Below are experts of layer 2 (counted from 0) of a mixture-of-experts language model. Rows are named router (the router's row for the expert), gate (a neuron's input weights, with its number), up (a neuron's input weights, with its number) and show model dimensions 0-255. Each number is 200 + 20 x the weight over its row's rms, rounded and kept within 0 to 999.
Before each expert's rows: a language model's description of what the expert responds to. This comes from a sample of Wikipedia text that the model never trained on.

# expert 35
It responds to: Table row breaks. Line breaks ending markdown table rows after a closing pipe, also line breaks after headings or before list items.
router,174,196,177,196,182,235,219,191,190,187,200,184,217,172,213,199,187,206,202,174,188,184,159,204,207,221,228,158,204,181,219,211,168,173,191,198,209,204,172,215,171,207,199,172,250,211,189,215,183,173,215,232,159,217,189,195,198,156,178,171,192,209,203,207,201,144,184,206,216,178,174,224,182,199,220,212,193,224,220,218,163,203,244,157,190,198,217,169,167,221,220,214,205,191,216,196,185,183,198,220,197,189,197,197,192,218,217,166,198,205,200,175,161,185,182,251,182,177,209,198,224,245,195,147,191,235,187,187,203,208,213,218,205,213,236,185,181,202,207,189,225,209,182,232,219,179,224,185,220,211,230,206,139,205,188,196,210,224,179,202,244,196,189,227,183,245,198,200,173,224,212,239,197,207,198,200,209,186,209,178,169,210,181,194,209,179,208,196,195,239,187,222,200,183,175,218,178,200,172,197,216,206,202,197,210,214,177,181,223,213,194,199,194,201,205,213,192,217,179,210,193,196,208,209,224,210,224,188,215,185,217,177,196,217,205,217,200,226,195,205,178,205,200,238,225,187,169,222,186,191,177,217,187,216,198,191
gate0,189,220,223,171,197,203,200,205,228,224,207,165,193,204,215,207,195,212,179,189,182,191,219,218,179,162,177,209,179,243,180,158,194,200,236,180,210,199,234,207,197,183,189,197,178,177,187,207,200,200,199,209,227,188,209,211,192,216,210,234,227,211,201,172,202,227,222,175,196,197,190,169,192,191,175,207,191,195,166,226,191,209,176,273,193,203,176,200,210,210,210,203,206,196,209,184,215,208,217,198,191,172,230,205,167,175,198,195,194,197,197,201,210,156,225,168,214,201,197,196,171,209,198,226,219,181,215,160,209,197,202,201,179,166,179,221,199,191,183,208,172,222,192,183,187,209,207,191,222,184,155,188,221,212,176,224,179,205,182,201,186,215,198,199,273,187,177,201,196,174,212,232,173,210,202,210,180,222,207,196,190,145,213,220,190,190,205,216,207,175,219,181,187,213,221,196,171,204,204,248,223,191,226,226,212,175,234,234,198,176,227,183,197,196,228,203,165,189,182,208,147,195,203,185,192,179,177,222,186,206,191,194,220,237,227,202,220,192,181,210,231,181,224,220,199,213,187,167,216,216,219,189,205,191,176,234
up0,149,218,186,173,214,136,228,189,216,186,215,209,240,221,175,207,194,206,186,207,200,172,210,203,226,221,181,177,188,207,195,216,211,174,195,179,199,218,205,199,166,179,185,177,210,171,215,229,187,172,226,193,186,163,212,185,242,189,185,194,236,200,204,196,217,178,188,209,183,194,199,210,220,166,201,235,189,222,204,220,190,188,187,180,189,192,217,197,204,213,236,224,230,169,197,210,242,168,184,218,205,209,190,203,201,224,204,171,233,204,191,187,180,170,233,176,191,195,203,211,197,219,221,199,189,198,223,207,198,157,205,207,157,193,206,181,232,194,208,203,228,246,177,224,223,177,201,179,222,202,192,183,182,192,207,210,227,199,201,199,220,207,197,227,185,217,203,201,153,200,204,193,181,211,202,209,232,167,179,182,163,176,193,190,168,195,246,190,180,208,208,222,179,243,187,193,226,172,171,197,223,205,221,219,208,179,201,189,196,196,202,187,225,193,173,235,223,215,217,178,219,192,180,188,199,193,199,196,204,182,222,163,202,230,227,214,143,191,213,200,175,197,177,212,204,214,171,196,179,190,195,192,177,191,211,163
gate1,202,238,182,196,232,223,187,161,175,211,206,186,179,198,172,189,189,213,132,181,167,192,238,162,186,196,207,198,219,210,194,197,200,212,205,215,194,147,204,222,214,192,207,178,205,224,187,193,209,231,188,195,224,240,199,225,197,223,197,199,220,235,201,203,177,197,207,179,179,179,218,185,200,175,138,204,225,239,193,228,188,222,208,219,193,197,205,190,206,200,220,213,202,211,218,239,193,185,244,185,176,198,231,217,173,213,177,221,200,221,220,211,204,241,226,201,173,218,225,179,224,192,185,174,189,220,182,192,247,187,184,214,202,196,201,178,152,197,194,167,207,185,189,232,228,206,200,206,189,169,174,184,207,226,196,226,211,218,170,221,209,219,180,196,211,232,169,229,175,221,211,192,182,216,201,203,208,186,192,214,198,223,200,219,197,205,179,229,188,220,203,197,218,200,201,211,180,219,203,207,212,225,191,206,207,196,200,208,229,188,193,175,188,207,188,196,174,236,220,189,209,206,161,217,182,191,209,175,220,192,191,227,215,195,231,215,232,168,176,213,205,214,248,179,207,205,167,218,157,193,182,209,207,189,213,190
up1,222,201,219,242,202,191,209,184,197,202,202,170,203,181,248,207,195,223,219,190,216,183,176,151,213,211,218,184,243,179,172,184,179,186,203,215,192,209,222,218,216,193,210,177,212,190,204,198,187,221,213,226,213,221,178,210,175,207,188,204,180,224,220,191,246,185,184,206,237,193,169,213,181,217,196,201,174,196,165,179,211,213,233,209,175,213,201,208,196,223,225,213,181,184,211,207,185,197,229,187,164,207,215,246,184,203,230,216,217,209,243,194,197,163,232,217,181,169,222,195,202,230,210,220,218,185,174,196,229,185,193,184,195,147,216,227,214,226,225,190,211,218,212,219,196,202,196,155,178,205,193,198,203,222,163,194,166,206,222,210,207,201,182,234,195,186,186,152,200,203,179,214,209,203,212,192,194,199,213,167,214,193,178,187,213,193,184,198,221,183,189,220,211,175,226,215,185,195,200,169,166,192,216,182,213,253,213,205,220,189,177,158,200,212,227,212,207,226,200,202,224,198,179,205,163,171,210,205,208,221,210,223,229,221,180,216,259,201,173,221,182,205,193,237,203,214,197,225,200,185,200,186,201,201,224,180
gate2,194,194,244,236,185,197,205,221,221,239,178,206,169,202,184,189,184,199,200,231,223,196,214,182,224,197,188,196,215,226,164,221,203,198,217,191,230,217,176,191,214,211,219,182,200,199,201,204,214,173,196,193,190,204,187,193,231,200,197,206,175,236,192,198,215,200,201,190,190,201,175,202,195,185,220,222,185,184,196,182,214,205,211,226,208,209,193,210,205,194,216,187,196,190,184,172,208,204,175,185,244,244,189,225,207,199,211,180,211,180,174,211,199,188,168,201,209,183,180,227,190,199,205,235,233,169,190,183,189,196,206,217,185,177,194,216,213,213,215,197,213,196,171,190,219,201,154,198,222,192,199,214,198,175,220,198,252,196,198,189,181,218,204,202,172,188,230,175,214,208,198,148,194,224,243,200,210,195,192,200,176,190,199,193,208,173,210,176,177,178,178,223,158,177,235,207,219,196,211,209,198,156,207,236,226,215,165,195,218,198,199,175,244,195,177,226,248,196,188,229,205,188,219,168,188,196,175,225,180,201,208,246,230,183,244,219,165,244,228,166,228,167,219,236,203,169,196,200,203,196,220,169,215,195,197,173
up2,183,191,155,198,217,222,198,190,183,180,246,189,237,183,235,212,205,203,217,170,216,194,198,194,182,186,188,207,205,171,206,182,201,214,189,198,207,185,214,211,184,185,184,188,205,213,226,190,208,184,192,205,245,234,240,217,189,208,188,185,194,160,215,246,193,198,187,220,163,209,205,186,228,191,200,152,237,226,200,222,182,186,190,212,189,199,209,215,208,189,217,213,201,200,199,210,223,221,242,191,190,162,207,148,196,215,188,206,200,180,222,197,206,261,237,205,200,199,268,191,202,202,219,189,197,221,227,223,199,229,203,195,177,221,234,195,211,164,204,201,200,214,179,212,184,206,219,204,181,189,180,169,192,236,190,204,201,194,214,214,210,176,182,208,222,174,197,223,212,183,185,220,205,200,176,204,183,234,200,205,209,223,212,196,204,229,205,231,198,233,205,185,216,211,196,197,188,210,204,188,191,228,214,208,185,182,252,192,191,230,208,214,200,232,218,197,178,197,197,180,215,205,160,221,221,166,234,205,214,180,198,197,212,214,176,187,150,164,193,206,166,219,208,170,194,247,201,223,206,210,186,221,193,186,210,239
gate3,186,194,197,204,218,205,173,222,214,211,215,211,192,199,236,198,193,208,172,196,212,224,236,175,219,207,241,176,187,197,192,223,192,191,214,202,204,195,244,194,205,240,203,201,211,173,226,212,196,239,208,198,198,207,189,188,210,175,214,208,204,240,201,177,209,207,199,200,214,221,238,205,201,192,199,179,166,214,183,218,219,207,178,197,193,196,198,208,168,211,166,172,216,180,197,232,207,181,205,235,199,185,171,199,228,207,194,201,212,210,152,236,195,187,172,166,216,195,197,202,204,220,184,175,166,181,220,214,210,194,225,160,211,215,191,188,158,241,198,225,213,189,211,199,194,195,253,176,188,197,194,219,210,206,187,236,151,194,183,211,211,201,169,211,187,182,200,222,243,223,171,154,223,207,192,201,190,172,241,197,176,162,191,229,188,203,196,190,193,193,209,183,204,200,197,198,211,203,193,189,199,195,194,175,191,182,202,220,238,193,223,202,147,182,252,219,193,151,202,189,172,209,219,161,204,216,199,168,243,192,216,186,230,232,179,186,203,186,204,184,206,224,200,192,218,199,217,217,195,201,233,236,180,215,182,201
up3,217,217,200,167,176,196,215,172,192,187,184,188,209,225,164,209,220,187,240,200,190,181,173,219,182,209,163,204,211,209,220,190,213,196,201,184,180,194,170,202,183,166,193,213,194,227,190,176,213,159,197,200,197,189,192,205,186,221,165,216,193,162,195,201,185,209,215,197,189,194,179,199,174,224,192,225,190,179,214,189,187,194,216,185,211,191,217,200,234,198,219,254,191,227,213,180,196,208,206,165,191,217,231,181,175,202,162,206,182,217,245,174,201,217,206,231,176,218,199,196,184,179,205,221,231,204,185,187,203,192,179,236,192,205,206,206,251,166,209,173,199,215,191,213,208,215,181,205,207,186,204,173,204,180,218,164,226,200,233,206,192,216,225,181,204,213,174,195,171,176,223,233,194,180,193,179,207,228,173,204,226,265,200,185,227,174,187,218,226,230,177,213,188,200,211,207,173,210,215,221,200,214,219,205,221,186,200,159,179,209,162,189,226,216,159,165,218,239,192,200,227,184,190,231,191,183,192,228,197,236,184,226,177,172,231,201,213,203,211,199,206,163,197,202,189,190,194,174,196,206,162,169,220,191,217,206

# expert 47
It responds to: Paragraph and heading breaks. Second line breaks between paragraphs, before or after section headings like ==Charts==, plus Cyrillic and Arabic letters.
router,209,213,241,194,252,177,243,221,201,136,205,202,225,191,174,173,218,199,190,190,211,219,214,193,198,193,168,203,179,197,176,170,208,188,177,203,245,193,182,195,239,158,212,239,222,200,213,211,192,191,205,203,217,205,226,198,173,222,206,186,164,206,223,201,216,193,196,184,224,190,193,206,234,168,185,221,203,192,193,176,230,210,204,208,211,201,202,159,226,203,225,214,197,189,195,186,230,213,207,198,194,231,218,181,200,179,200,184,196,203,189,208,165,180,221,198,166,188,269,209,239,210,186,216,212,195,196,190,221,209,201,186,231,164,253,204,224,195,202,236,210,185,196,199,229,194,197,201,184,220,219,188,176,208,182,211,185,210,177,191,220,188,211,201,209,174,206,207,195,178,220,186,219,232,214,213,230,202,201,176,196,226,184,228,201,198,210,230,177,189,178,225,209,200,178,201,168,199,206,200,206,206,219,188,200,177,210,181,188,191,191,172,185,188,197,211,204,210,165,206,222,196,145,214,219,164,223,194,192,240,223,216,228,221,205,204,215,214,190,167,178,189,174,212,197,194,234,172,198,179,241,186,172,198,209,183
gate0,228,202,201,188,190,225,235,193,245,214,206,166,222,199,191,213,191,217,231,211,220,191,189,199,191,203,209,215,188,215,190,184,222,219,196,182,195,228,206,203,195,190,224,177,199,217,212,217,185,204,210,206,201,198,201,223,217,160,228,185,206,196,170,206,202,152,209,217,154,207,187,211,192,225,194,144,184,220,183,229,214,229,199,203,172,187,187,220,186,178,193,224,181,192,160,167,175,226,184,199,200,182,218,211,214,223,180,174,195,212,184,190,202,208,203,225,183,210,204,200,197,212,219,192,182,217,186,223,221,231,197,179,199,238,197,223,186,194,213,224,224,179,188,200,175,198,212,201,184,212,179,200,195,182,181,204,178,212,218,196,209,218,216,223,207,153,234,158,147,222,230,163,196,173,212,180,178,225,155,203,172,174,187,189,223,202,224,205,220,196,148,190,145,191,235,185,224,199,198,171,208,225,195,222,223,195,190,213,222,216,192,217,220,196,186,187,244,201,199,246,181,211,218,210,156,214,212,176,210,216,198,192,190,181,209,217,231,208,196,233,222,167,206,234,202,215,208,198,210,177,191,203,220,201,214,176
up0,196,212,207,166,184,210,200,185,242,231,198,204,202,216,192,176,206,213,207,216,205,196,218,217,190,186,183,230,175,214,204,193,237,214,190,177,205,202,211,168,224,212,154,172,184,200,163,205,209,224,195,154,194,196,183,207,186,184,200,196,227,193,207,184,195,227,218,185,182,213,216,190,187,207,220,200,221,185,171,194,190,204,181,212,237,208,199,230,189,171,199,207,173,174,230,166,220,218,212,175,198,206,171,243,187,217,161,200,212,198,202,230,220,178,196,222,221,208,216,210,207,185,197,174,192,175,193,195,230,221,205,203,201,212,193,205,217,192,188,194,174,215,219,211,208,209,175,211,239,223,192,178,210,184,211,217,199,179,176,191,212,202,214,189,211,211,243,184,185,180,262,150,167,190,186,191,183,216,203,218,211,171,193,200,194,219,184,164,200,223,169,190,143,165,198,251,185,210,221,204,179,195,197,230,205,189,195,218,174,197,192,270,198,177,183,188,198,210,193,218,209,207,180,221,187,219,170,223,207,185,194,202,193,187,220,187,162,203,215,211,219,197,212,238,197,178,220,228,260,204,195,207,205,172,211,219
gate1,197,229,234,246,181,234,181,209,175,191,184,180,184,188,208,191,203,188,177,205,182,203,185,207,201,187,248,192,166,183,204,180,198,201,203,220,204,180,191,228,216,223,204,208,187,185,198,197,209,201,191,210,151,214,173,202,197,170,192,211,218,236,193,171,202,188,190,168,220,183,193,172,183,198,191,225,197,172,176,180,199,190,198,216,206,185,204,190,184,204,218,211,206,195,178,211,211,172,202,202,201,216,149,239,162,191,223,197,199,186,170,207,203,223,204,160,228,176,216,186,201,198,162,220,201,199,171,175,197,182,188,198,217,196,204,194,181,216,202,217,206,211,210,140,206,206,218,190,252,219,213,201,196,195,183,222,193,217,181,200,198,194,169,175,173,213,196,231,191,198,209,181,229,164,221,200,207,175,249,212,199,198,206,198,204,195,135,198,187,198,211,200,240,178,169,241,197,203,203,185,198,209,192,173,190,220,164,223,198,213,194,180,179,238,212,163,199,154,184,249,194,202,218,186,213,203,195,182,171,213,198,216,177,208,187,174,210,207,196,202,197,233,186,265,197,185,248,195,202,211,190,216,207,186,198,196
up1,198,223,203,214,221,214,195,231,173,188,191,191,209,194,217,224,179,197,224,195,200,208,184,211,201,195,198,188,197,192,183,166,188,191,212,187,223,203,178,203,194,223,209,221,206,234,203,237,189,160,203,245,249,184,238,192,206,201,211,209,196,199,199,205,210,195,199,192,157,223,182,193,180,189,203,174,210,168,214,163,191,191,202,207,207,171,204,183,230,224,187,187,198,170,196,175,224,163,201,208,195,206,225,212,184,195,217,181,189,189,182,172,202,202,203,207,202,191,208,198,186,226,185,217,216,172,202,217,172,188,189,224,209,184,212,226,176,176,212,211,212,181,181,183,203,196,211,209,209,202,194,204,204,219,200,167,229,206,191,191,173,192,180,184,204,155,213,207,193,178,212,220,205,215,198,209,181,223,235,186,232,244,204,216,187,199,207,286,201,230,184,191,238,203,190,215,187,191,216,193,227,167,248,204,221,213,218,210,224,237,202,187,170,229,222,198,221,172,147,222,180,190,195,146,217,198,216,208,208,232,211,228,210,220,188,166,191,199,140,193,177,229,189,177,214,228,229,221,211,213,215,171,188,181,206,199
gate2,188,192,206,192,186,218,181,204,184,213,184,200,189,217,214,200,212,183,214,216,206,206,197,200,213,205,229,219,192,180,203,222,232,216,203,237,208,180,235,191,203,191,213,195,202,187,207,186,211,215,188,186,179,207,200,184,210,206,171,189,186,199,203,198,196,194,193,167,219,214,213,250,208,212,214,226,212,209,223,182,187,165,190,164,244,195,214,223,229,176,214,201,205,207,208,221,190,187,196,217,229,174,151,178,218,194,212,210,197,165,182,207,211,206,162,177,228,173,205,190,209,200,198,187,183,161,196,194,168,182,227,186,239,192,202,141,209,215,203,199,184,183,213,225,206,208,197,183,182,204,194,182,196,203,223,227,205,195,168,196,195,188,171,177,147,248,148,219,258,236,126,186,199,207,192,185,190,182,215,201,180,190,205,199,179,199,208,192,182,191,242,180,211,207,184,157,203,226,205,165,192,211,167,189,193,175,180,198,208,191,240,149,226,219,195,212,197,179,229,217,204,200,199,211,209,187,170,233,177,181,190,188,203,195,199,193,220,208,244,201,209,199,189,196,189,192,210,166,198,193,209,222,212,242,180,198
up2,205,205,214,247,202,207,197,236,156,183,190,211,200,172,222,175,208,209,186,168,199,211,174,208,215,207,192,190,215,187,194,152,182,191,225,246,217,178,203,228,220,203,208,203,204,189,192,210,197,210,199,256,192,180,207,201,186,157,181,203,207,224,213,176,173,183,197,219,249,200,234,230,201,170,208,178,192,204,195,180,224,196,206,216,199,182,201,198,203,214,214,192,183,194,223,242,214,207,179,202,196,189,221,174,195,202,192,202,178,181,200,191,199,155,231,195,238,198,189,198,196,251,178,240,202,178,213,210,181,180,196,156,194,177,214,183,173,229,207,226,201,213,236,185,168,211,217,240,213,241,217,193,193,191,207,187,175,182,215,186,179,199,209,203,168,203,174,205,204,200,182,192,215,164,176,188,159,223,225,186,209,170,213,171,209,214,188,203,199,211,184,195,221,182,153,227,202,196,210,179,205,189,203,185,199,205,201,203,208,220,194,198,187,215,261,183,190,168,156,211,196,188,196,171,197,196,193,226,240,235,210,203,221,215,187,190,230,186,199,190,206,212,211,217,196,162,206,190,230,201,204,194,183,221,239,212
gate3,232,232,204,204,187,173,205,207,191,183,195,211,198,186,186,170,191,217,188,174,170,208,179,186,196,213,224,197,215,202,197,198,205,191,211,195,173,153,178,193,227,207,204,183,188,225,154,161,225,225,187,236,179,211,159,193,205,205,193,211,210,207,196,168,168,205,211,184,189,222,226,205,169,198,166,180,186,200,208,215,227,212,184,139,178,196,192,191,215,191,199,224,200,221,216,205,203,201,187,202,189,194,205,210,168,208,159,199,155,206,187,194,214,189,188,179,177,239,182,190,198,210,205,219,214,220,171,170,153,165,197,171,183,228,193,224,225,228,202,202,206,206,183,202,199,201,228,229,200,205,165,182,215,230,170,171,192,197,205,211,191,229,204,195,251,177,188,243,192,210,196,196,227,228,225,183,184,164,192,209,196,185,227,165,205,205,174,169,233,203,191,196,141,234,207,181,209,206,201,204,229,180,167,187,228,222,187,199,215,216,203,197,217,198,207,200,216,190,203,209,212,200,212,240,171,187,195,202,200,228,188,168,204,215,191,189,196,161,219,205,213,235,201,217,185,203,217,197,174,201,172,174,195,172,232,212
up3,216,252,172,216,186,195,199,220,200,202,198,245,196,201,214,176,210,216,202,164,205,195,179,207,219,191,214,199,202,176,204,199,213,197,198,194,177,167,192,149,201,200,193,220,197,220,174,169,208,235,198,191,176,194,167,199,192,212,197,221,192,206,190,153,185,231,195,178,201,220,184,215,164,203,187,238,200,169,193,182,212,212,195,182,176,216,200,183,210,202,206,233,209,234,221,207,181,202,178,188,219,205,172,246,189,209,191,197,199,176,171,173,202,163,162,167,201,218,155,201,181,200,195,216,220,185,191,171,174,170,194,215,201,191,191,215,230,226,187,175,175,204,202,220,208,192,218,204,199,155,194,196,191,205,206,224,211,185,194,209,219,215,205,182,220,214,211,243,214,197,219,218,190,185,214,180,234,223,203,195,207,174,209,181,190,167,187,160,181,218,242,210,170,230,202,177,208,199,184,208,198,178,183,172,190,238,193,201,213,174,228,207,251,186,179,217,209,195,217,211,201,213,210,207,199,206,209,267,173,235,175,157,188,215,204,176,212,189,245,196,217,237,196,212,191,193,194,192,163,216,190,187,204,188,210,213

# expert 33
It responds to: Spaces and line breaks. Bare space tokens, mostly empty table cells after a pipe, plus line breaks and code indentation, and spaces before foreign terms like baht or sabbat.
router,185,206,202,188,181,219,199,193,187,191,208,212,216,210,188,204,187,187,195,238,221,188,188,217,183,167,235,167,196,181,177,189,172,162,197,210,186,171,178,192,194,186,207,188,247,196,205,201,133,187,230,158,210,219,200,182,202,207,181,221,202,213,221,217,172,179,148,186,193,210,206,212,218,199,218,169,229,188,205,204,161,183,213,186,182,172,236,194,202,236,199,199,190,199,203,204,199,239,186,181,234,222,193,233,217,208,218,237,213,181,191,169,179,224,199,212,165,172,210,221,199,258,222,191,193,250,187,205,157,188,201,215,197,219,220,149,177,195,198,206,208,212,173,202,176,179,211,190,202,202,218,200,191,233,210,194,213,239,192,188,205,191,175,212,198,216,190,195,165,192,223,186,213,193,208,217,209,165,200,182,193,236,175,184,195,219,207,213,197,194,216,214,207,216,195,217,182,222,139,158,207,218,215,194,186,222,192,209,184,205,207,205,204,220,216,200,221,221,223,226,192,165,214,178,222,198,232,207,181,190,200,196,205,199,214,204,178,178,201,185,193,182,206,195,214,225,222,189,176,168,185,178,162,205,205,226
gate1,192,159,194,177,204,193,173,222,215,194,219,200,196,194,172,204,231,216,142,214,200,195,193,197,212,241,195,204,199,206,177,206,193,189,147,201,192,195,220,209,227,174,213,233,198,199,183,191,198,175,189,182,181,166,237,219,213,208,194,188,212,208,204,175,172,209,207,222,192,205,214,187,216,192,187,234,190,212,212,219,225,145,235,192,233,214,233,176,197,188,181,171,200,210,189,196,243,208,185,214,188,230,220,174,189,182,139,192,200,236,200,203,204,210,212,155,222,197,188,235,208,196,166,177,197,210,180,211,185,173,195,163,199,197,198,189,221,203,193,200,201,168,190,214,186,213,205,228,224,202,240,208,217,187,254,207,188,204,228,204,212,201,217,194,174,209,214,193,207,186,186,192,192,175,197,209,264,200,192,208,203,215,183,189,205,210,168,180,251,198,228,192,212,183,223,215,221,217,199,200,219,210,161,155,201,204,188,198,176,196,204,175,179,207,170,171,210,157,179,186,209,213,196,196,178,195,188,179,195,241,209,222,181,211,196,178,180,193,217,169,187,190,192,196,220,158,203,164,203,201,213,217,184,201,211,199
up1,198,240,198,211,225,206,178,260,217,215,227,229,215,199,223,211,207,166,204,198,224,182,204,181,207,174,193,212,210,197,207,210,208,200,219,193,205,175,226,204,198,215,201,206,191,215,187,197,206,188,212,192,215,247,196,214,231,242,199,215,154,145,190,215,182,227,202,175,222,221,213,204,200,187,227,194,184,178,194,198,191,217,221,195,213,186,185,187,188,186,224,215,214,203,217,236,196,204,205,202,203,205,234,168,208,185,188,195,208,161,190,180,204,187,168,203,214,215,175,203,177,193,213,218,206,203,202,168,182,235,194,191,220,205,227,211,195,199,179,181,182,197,136,195,202,204,212,199,162,186,201,169,199,183,184,198,177,225,177,215,188,201,224,215,207,192,191,206,234,147,180,185,156,175,182,238,176,220,200,215,216,142,230,230,208,217,225,186,204,237,200,164,182,233,217,168,202,228,199,216,199,163,204,212,210,222,209,204,231,191,210,215,202,207,197,234,214,178,216,210,194,221,228,205,224,192,192,242,231,205,192,175,222,201,189,198,200,248,229,189,192,201,185,169,189,211,184,195,202,217,234,199,194,226,218,204
gate2,188,187,193,173,163,205,223,204,188,200,205,212,177,209,165,179,179,194,166,231,209,170,214,220,191,179,187,224,175,211,206,188,193,217,244,189,231,217,221,180,210,204,209,196,169,196,211,213,202,204,184,174,197,179,203,216,192,192,257,202,232,211,212,166,170,221,197,205,191,204,158,189,210,201,191,230,211,189,232,200,197,180,205,208,227,226,198,183,197,150,234,214,201,212,184,198,217,192,215,218,207,196,210,209,205,214,196,205,238,225,161,198,226,216,220,177,215,198,211,214,203,192,215,198,191,191,205,187,186,207,229,194,172,201,157,183,153,177,195,181,174,174,190,188,229,201,159,198,209,181,185,244,199,179,234,212,215,199,202,182,202,178,199,195,234,208,210,224,218,192,204,193,200,196,181,240,211,204,212,209,180,220,206,217,161,214,221,212,150,180,195,230,241,177,208,198,229,208,209,214,162,202,184,196,199,223,228,198,189,211,208,188,196,168,215,265,197,163,251,219,220,199,218,210,227,211,188,235,171,200,183,233,201,195,204,206,186,173,221,213,180,219,204,238,197,205,188,229,203,202,221,192,199,183,201,221
up2,195,225,194,182,215,182,202,163,193,179,215,227,208,206,166,205,220,220,205,205,212,202,201,214,195,222,194,196,164,215,209,208,209,181,230,215,219,224,226,196,198,183,196,171,190,215,204,183,202,167,207,191,211,220,165,200,178,206,206,188,237,209,206,178,196,212,191,212,187,194,225,227,212,186,191,200,227,219,182,215,187,154,195,218,212,193,217,213,230,198,233,164,225,183,209,180,213,209,231,222,209,188,179,193,198,245,152,205,200,219,196,208,204,192,197,173,187,230,210,182,203,205,233,209,201,191,176,163,207,147,221,197,220,196,217,192,225,225,188,162,196,192,195,219,236,189,185,232,211,184,201,216,176,199,224,202,219,201,164,192,172,189,210,204,182,261,203,243,218,203,178,213,191,205,215,205,192,189,198,163,187,192,233,263,197,198,200,200,195,189,206,213,215,184,239,211,191,210,210,184,163,200,225,237,229,200,171,186,199,212,215,164,212,195,185,198,185,167,223,218,191,203,207,201,221,190,202,228,157,217,189,223,221,246,210,192,249,165,224,196,222,219,201,199,205,199,158,219,196,196,177,209,195,211,226,234
gate3,214,233,214,204,201,195,165,233,200,192,242,225,209,192,205,206,190,163,207,201,217,219,186,205,179,164,195,207,212,174,183,203,193,202,228,207,155,208,187,204,170,193,209,206,204,219,177,162,201,209,197,194,217,213,210,204,197,230,178,212,197,199,226,230,180,216,195,181,191,225,197,196,218,184,219,165,189,185,187,190,210,216,181,209,185,184,245,203,204,203,207,197,251,231,197,193,239,220,211,179,214,189,202,203,185,227,223,209,172,155,191,176,229,208,179,222,190,193,197,188,189,202,193,222,201,202,212,198,191,179,200,232,185,169,205,219,169,191,189,214,165,218,158,195,183,215,207,195,191,208,214,154,261,213,168,197,202,164,162,207,192,146,209,193,203,181,192,176,228,202,188,178,224,245,197,236,208,198,195,181,199,214,217,217,163,204,206,171,211,178,216,196,166,223,181,176,181,208,188,210,166,178,215,207,177,175,202,195,192,168,236,208,217,206,213,207,189,234,200,207,177,189,192,198,232,153,220,220,185,225,164,186,210,231,193,199,204,210,200,146,199,181,193,197,203,193,236,171,208,218,203,201,189,192,223,207
up3,198,190,194,190,225,174,224,207,194,228,147,193,206,218,210,196,201,210,182,207,192,186,212,166,217,202,183,196,186,228,202,191,210,196,222,200,255,191,230,181,218,229,191,200,172,155,215,261,193,210,204,196,197,215,218,194,194,214,222,193,213,230,208,212,197,198,193,226,209,186,255,207,210,175,186,219,212,204,190,198,199,198,229,219,235,212,185,200,215,199,239,201,174,197,185,173,184,211,192,237,194,179,203,177,195,217,165,205,223,248,173,220,192,203,234,173,198,198,222,218,212,190,219,185,192,207,213,195,197,203,228,173,216,198,193,193,200,201,181,160,204,164,217,191,248,209,156,211,190,191,191,224,186,201,233,205,198,241,220,220,178,242,208,201,191,226,180,227,190,175,231,216,163,182,231,174,210,201,175,207,187,200,222,213,227,196,227,240,169,206,178,178,217,179,193,196,203,194,199,189,205,188,233,187,210,172,222,188,211,213,201,184,176,184,217,218,178,197,214,195,218,201,171,171,180,217,169,186,214,186,202,244,210,189,232,178,210,172,209,234,217,227,240,200,186,195,196,227,198,201,232,202,187,188,175,202
gate4,183,184,192,226,177,210,206,184,213,202,176,192,196,164,190,170,194,203,210,195,185,201,217,194,219,182,193,192,224,204,206,217,199,217,167,215,207,242,174,210,225,212,203,195,192,190,191,215,204,200,188,224,207,198,238,194,225,168,192,202,216,219,175,206,242,179,222,176,197,161,167,210,183,160,213,209,143,220,205,174,229,214,184,205,201,207,183,226,203,174,211,185,188,186,167,208,176,205,201,185,181,179,194,193,179,157,212,201,184,229,236,186,185,177,216,216,206,179,188,169,191,187,183,220,210,207,178,203,201,180,188,225,177,225,215,169,159,173,212,219,245,169,205,189,162,201,230,216,219,207,188,229,207,188,212,208,223,189,209,227,186,206,193,191,204,195,182,208,198,206,167,193,226,192,194,232,202,232,225,202,201,207,203,207,195,164,192,221,195,179,206,216,212,170,205,197,176,183,206,203,181,232,141,204,197,176,169,213,225,179,207,160,227,204,183,173,205,206,203,191,207,211,205,196,185,243,176,164,215,191,201,198,180,174,159,172,200,213,162,190,191,216,198,236,212,158,242,220,200,202,198,205,207,176,163,167
up4,213,192,186,239,198,173,224,203,209,239,212,187,196,199,191,214,173,193,195,190,211,236,243,218,213,169,190,197,229,234,179,207,193,212,193,220,193,194,186,185,202,204,217,196,197,193,225,210,193,221,205,201,211,188,208,200,243,188,204,200,194,186,209,225,208,228,202,174,190,206,180,195,183,215,233,166,194,212,204,252,218,204,178,205,187,187,231,236,200,198,173,175,178,224,168,170,215,237,176,198,211,150,160,210,224,223,199,200,198,161,188,221,201,201,201,205,211,182,221,238,177,198,223,202,234,204,185,201,207,217,174,230,200,192,191,240,246,198,196,200,189,191,172,183,188,164,187,199,177,189,182,191,211,205,175,227,186,160,188,199,190,191,183,194,203,146,204,195,208,227,188,171,169,222,244,216,187,203,187,195,190,197,198,226,235,199,212,213,149,189,193,175,171,226,214,204,214,205,209,211,208,200,211,232,171,204,237,200,209,224,235,199,238,190,235,226,197,258,185,176,211,207,182,200,188,177,204,193,175,183,185,178,221,197,202,183,206,163,197,192,189,213,183,233,195,208,185,203,209,188,222,210,198,224,223,221